{"n_experts": 16, "norm_eps": 1e-05, "tie_embeddings": true, "beta1": 0.9, "batch_tokens": 65536, "seq_len": 256}
Below are experts of layer 4 (counted from 0) of a mixture-of-experts language model. Rows are named router (the router's row for the expert), gate (a neuron's input weights, with its number), up (a neuron's input weights, with its number), down (a neuron's output weights, with its number) and show model dimensions 0-255. Each number is 500 + 40 x the weight over its row's rms, rounded and kept within 0 to 999. Numbers have three digits each.
Before each expert's rows: a language model's description of what the expert responds to; "comes before" lists some tokens at least twice as common just after its tokens as in all text. This comes from a sample of Wikipedia text that the model never trained on. Tokens count by the router's weight.

# expert 4
Description: Biography infobox fields
comes before: ":", "\n", ")", " (", " also", "/"
router:469475423488571450490469453532416529487504491457500576495505487551501480545520519503515553519418481494516520430487519519479479481575527523458539437524527514502448512524459475479476492539514473513471542496535496538522478433534454562497530589522496547565524467445490526543494455518543492491468491513430550410496448528447537485403550561489557543532443571475444486488494499431490463530467556486520583477567587480524493494453515536478479532473436478510416520500468436510456459524458518548509520519381491477493467524401496465467485428556527428432461517547536505453483501458495489539458480477550479557483484507487519538470526528550541478465484471502512532547505595469490498542543560458450549498442533515504543490463564548524480529497512498539586436571523437454470434487497461
gate3:541496523512498543468506491448516486494538494497437506474513524478460486499542494506559472546463566525504472394552518510534488506452493492490462484492541417579443511426469478499516533529557569477471479474538491415474543450483470512479477492467502466432506517464482535535541584413531529504566525557515511417534444498553544452513511562511482540477496473532404515465555492541529497382524472386472526426481521537549541460444499517585518545475503500496453495506543437398553519443556468485540530481497450453533461443473538531539508484498470544504543437551522477529528511523514489525485490577487479519454511510572612529505539527540585540502596486483511475485521513504465458529477502471526521451536455471556537496539550462474526494493511517521522520453532438571595459484501518
up3:480463457499474533450515518509589505563455372553552450506538526533535548504516558449538522471514469471482519493464537480461492514543514510529453456543448462518513455501507501497460477471454548527513411516476408445496460516479497533524564405492528483475496423533481501576463535469460445549526551496512418515492533505548480500601547519486462393505529462509552519469506458475504471502530511564505487494428537491532523524547492508444470485514477530528513470520428534512503514461508527446444492489524567540464506461478400571491568532428490453524471549460522506459505452484516482540521541518404559508521445468466502490489505517512525418512565439515453440585458524503448579546508496525463518526553503453586452538520455568466510504441444510469443464542540526510531511475555492
down3:511551542505515508472539462462398516500452494501601527505505479537498483434501514410454515436570517485472493539478482524540477470433571544556526505525510485510502590509591450553492445474493470522535513560566549455486547517480494430494471513488502597524467506503474467482538475493528509470437518488556530537462499454527478502586523548496437490546497511473495477549455515461568561484517507515460476535455501494439541502532484551508495536533476504477485467497491448463477489477475542422431430470520533516514506605505469514487551536555554505544497524503551521461446485558467388529523468503508493431508550514492489490454487464546490457531426515435580514552516420484481498463448501512531524491466464522470470543555467577464602544400487460412429513547442552507480507498498478
gate4:426505481538578524478472560536465488455496475493518532493451497542485516511566562546489462572478520527439529472453470525453530495476529512451535568467545564504495436489479460445484569491514382489455485437524511462481509526550506530512546500481456431558571547496563527474489489509456481516525518521498508533493489479502466447467475496471541553536499564469518467505514589492548547543505491557514456502560588476428489493524532502541557530501506478461467516425471507505530475531501480537517517461488576469568505575474522511418509532502517464484504485522491544487512544478475612479479515543450484532513472500522540490528523507514489475354478485480396519461493558443492491481541463462468564503439473559455443466432568538521524534483555399470479461490508549413484491572437433
up4:455466501466483473507559420549473542481532460542534556517534487527563475532432481514439509477482509484544526505490614448499462571475443509483462489487529482444521479557501513520491502477487530501545486562491497524484569463527541530524442509456525547535478528519495527512514565511505437545555460455507490431485457492413524587525498509535499525459538524496478441492509471452532460475552595438489509566485526460556484480495524447437478481506479527506423537489501533422452559503435566547495530424435475490509515417443499485575493492497499426543517456501523482486489438647474504517535524443513443501456560514515479465475588517495567517539493517585550472459581496538480480473529481512493530512557501545461473418528463452442490508445553556538473572536490497489470452493556519
down4:486545462531558504476524521547499488491481538502514615485463494480498431538584545491522530555436481496526469428477543514433534482499473476514485468531497555499481439503469427474534484513557488500488538521516451479505524543475558471455548524608529490454459444437494457449551444471518486532501518425500505480462462549475527470474473503440580552445518515502389524526584463453404489479457449511499521482505422517543512481479492452525511482547546518504465501493546558536464486520533563519460555404448566517489448543518483499517546501555545497504498540452478469560526540534416480534537494514523559577506449506506507565537499483530525552426479481441491543497566576516510446470504521493519495486487528477503528567465523417523445448531470563481573475415515473484459468480434430

# expert 13
Description: Prepositions after verbs
comes before: " the", " a", " his", "born", " an", " its"
router:458471511463591487420537507583533449490491481533538522481554442469512463503498525453480555452412546423489480529468464461506473448503538457473520555421535508488487493504539444563458470499497536524502492501473509509549464484525465550464504562556472506476535450454465532499460508524556480413480544512515541507497544527480546465502551530477546507543475511524459441519549483527584426479525545435560542489535474469475544532454447537425534567501437451537491520493483441562476412500553521473540497531499526485502505560524532476525500443550492446505506524541543508458453477479476506550441491561542519556517519507415532526427532461547596397464500471520503550490496478593464570469438540464464520504450548453561530475532500496468509526463462460445513437541534466548496585529445494
gate2:500457463408574568442492529570545457554490492460518497503542555466526504499529567471467535431464477562490527506550468521520494448461517460484484539406482503456450484512550441475501510492502418492572539420539528524481457453603458508507441533521542501518481489501398455509541440517536437449536490472518504440413487497448534558473465489533561503512477485486506533499505537493486509471547546504516519479530573489470463522437404480475509539470457478498508495481559494489497566546620488540504516492489481406500498512464552484521525541514533482493466469539492518487516618476506439551473557448564541501552553415506447522510531488466600439481513509507555558448468492542516457446455500499511516500487405502545454518520526457412502512507528473517440493525468474531487512541485502
up2:544516529471534576527489505459515521481487407413547520503501488456524456487509560506479475474476510501419481553572466556550478532452500547498553465421501456463442511443475531544513490532468473467514476466527509497464503534570505439519462507489483515545471513460507525486527493505518436505509470505494474502442419539493488588466491525518488529487509530457478539538572445548464487527508542574395488468468599540398484421415483468459397504527500536506510477506440521506594493458504502535549453489500508474516481438544450552516490521511583521600498498488531485437613475538511482461526534399505478507471490544477519502555539511472527526509486447453461545423501467422477487509478421508541472551487490440571543491534488459509430484525486550485515580526473476517517508513495442
down2:562475522412478515549449566500505511471543437449497497482484496473539484466505609529509520426476524507514464529556533500486515530476530545535489451483500422480498585510481470504486501585514517443532486529512489491519489463527502506584425460487352528524451525513469505546529474466460505512522430471473513520507548466518501441469500516486551452515530571475517447587492502488469505571496492559499532474545475500533450474483489461544514580481480555540468472433520439518474496400504500450491490464528551525554501507515485516489521472464374512551530483519424487557497536468500530433509488475466497563501516407513442529497561513574449460474555549493473405501452461550434546552543465488498447518519537462571532540494476525574501491520542484575528498490504562532485514403513506
gate3:515431481519433539445508517480545536495503471504538527521496478475492500456549511534526482534545569593506513448556464533539459466542470498488544496401556522530402537548449503520532544431471599500504473485508561427451514429496479474431494474549542518474511530451474560503439500489528494551495487530519464485482513468555475484530552564477448544467541486512453533450506447572477606421493485488387507486495448502537556457569476522477535552483500546520452497519516474477492542511482425448660534517519555488507491424512508547469480480480512502563508440500509427468561488550456472527544453531548502482469441511602557537548516493525495552509555452541533505506529514516485469520482441472520506518510459510471564512484469454492494470491488481478473556513540465508537569529460445
up3:479478477418509446497549554564523609467478420517468501518533519557475468519593570559476474452513464527547547489493568532549516486522504445486464449497436492496528469526489528517504542410488521543545546450450500478434431517517471535544549417479478469466528463510533474442468510509442498515506548463473470509556480507502497501535565452548522423498514508450532518497506455492507462528497440571547495477494481501520484543565479474463494468509439497489452519516463554479495468442517502494511506488491544481479532533494427551506528521445458502509411513508484517445489461542541522500490519626420521496448464544470432440483566529490530442479519404489425426610490572511486551514561556473425473532582427507481514530533444494461547532482518494488483465503577526519525472472525488
down3:528547477475474498498459457549479569440460480464527519517470530492491549489474507491430556483538510475508517479477432527508468545472557530492486492581502448515475538511472500526456450521514462527541490555523569484523588538550557447497481518491501504493487412465479510443502458518529544541394522429543496540379482529504472483539474496503478523556506512535551497528526546461537505515580493509491481464520535456495556502575531539539473549498532539411512430517563499461529473484499546494493469442510480541468490538475458542464489465477542512477458494477513483492461480493438486515483544428546467489388537449415487492541465554535536528534514534408615410525552451501463491430482488507581546516469503535480464514503498600490535478476537461495444573535412590562494509474457489

# expert 6
Description: Infinitive and complement to
comes before: " the", " be", " have", " make", " a", " take"
router:412450484484561436410467468552562435512428476505515523517540441449446490523472548454540482496449521438426498488483500454480473485506558431481563490437523531517446483490524490498434453503513509560490545465575472461530420487497551542507542605521467540524521465491448553513447536509534504518491536516476517496516570508458532490509508556546549462512500571511408457449475462452532425434507539485519542506470473452514543497470433564501473539527463461461434532456430460510433424511510469549524442537501553520505508540534549496521535472483501451450504591551548454493507521505490503555467492559513506527500519511440528523465536483530586415469499545443528470488520463580517549481461559415483516505450562489498564507537506556457523567477493480492514482511490466463540562489485538
gate1:500502536521457490454497462547442452544489552440495512614515537496445491503494483543460445449490497482511534650502456475462472453527485505531541537449507501511469541551528520523488468533466495560465479563549453521498438585543508489568424476540514451499496508553496511564464462492467444470530478480522527482512503578442519545549429552512454557545455461483433473455464492525547489541467497568465540509514535513502486489473552603496534524480455470517530498461486532494504491460491522560498480572518498424463421487530517600503543427409529502525477586485590504465540571548513471468500512449411498472546477476466559510495472456532531489457516494581549539499522501502485532514511465466527507500510526477505485495462499581528513423481528484482620496516527501452447539523489443
up1:552527534435496524469501488507495582456480572489490445482495483408547525532463523482455497486512533479504489478499521509503490572501535424509494466467438467459473553442544557522520490512488546506529526573522523459542459587520429479465471519550497492558517569506535517539522480478537436484527563574486448524457527547484493547519496415501506509499507488389488487496476535461504493532515532487438547550449516485449508539487533480514595506436447542525497510485461517462500554476501621500474449561487559488475501493527540406480513544549529404483518494493545537489498476475453471465477524448428509412473487504504511486459557469515570504478505362483504498476507467507511627462484398570560500551494477515547505460455499525450494550510550437453518489527449491458493479545487543
down1:482484537575524514521550543508588526512479463467562504480482497519481448464451527533550534493542490470581500506458469459472534510491513521491452519552486441482520518469499447477545544526499496451494481561390500485493532478476481533525463526543404443435510443545549534531512488450526465498479538516524525527451494533522494550522461492456482542492457442509468413537569500527413528435407463513570516493430607516490486543468513422508504546567484490501489504567551492436512517442526522511541491563478417498490479471539528503453516478445452526554579478575540538527455501565491496442404537487481499481475555512531587545507557493489476497529549410410530458544499451534514560442498512477498513480454503464541546523508545515490417480481468414530526503568470501506455480455481510
gate2:484463456432518494557515578547497515521501552463508459537514486462505559487536507435493597465446511514477548470523504484523503474528527601515501467410493481485494502499471519431414495490536464430573490475491470579468481456591470513456514481574504449547511498486420456533486465489561417440521482499569526418501514489520516502499470541537542480485547499485496532548540487499475425497557550494455467498559476492427502519488450540512507460464538487479528523491548492483547521504514467494504468456525548442569483485444561509484569551593566436548477455475529448526430544417480418535502520427570568525522560479513554482448532486516555519517510493496536444431473412536496559466518497561491481515480457446488536511541505476397509443511502465496451511489455470512560543502506496
up2:521554451456470529538532539460423502451456389447545454462480476534506432460515594506498464490413581471488449501534506487488463548514522558468540478506503443538491549454520514473487585543508490444506563489539475514512508481554509504437467564453465540534422523495539604516540538460547469498549457440498478545386557525471446580466488498420457551545479467446506475539488485566458539523515571552480479484495576486450507532437493518502437530498486476548527504473487486505513510478449500520466455509513480522535486531558463511494502474553522466585497508476532513517515434527484417433472527405537470528471476520512589553538564513483506488447483486458460471460492467444488493499500430483527439500481452455539542525535517491493502480457455563540469520481469490578519536476539431
down2:577497512518516492532459537477464469444538478503525487425418519452509495511514475531490465479464563518461478513650441491530428470494549566475571475514511514493503480485451523476590492507533523498579483538528461466552508445518529507512490527469416502488452490478545543507520456487455409492539495472498509464434576558448473570498474504484593478541448500509502537531471428493442547565470529506529495497595511475540463526464534550499468481468453450502508507399557592503484481454487572557469482558549507478550537501567397518554490507485510506558506539465497507480491488538516584414485490447504494497480471492515462498503528517540490543446443524509463476467433477458520569517475466455561497535375468494543490514531464461524475471507520552495517486541460542561462485480542503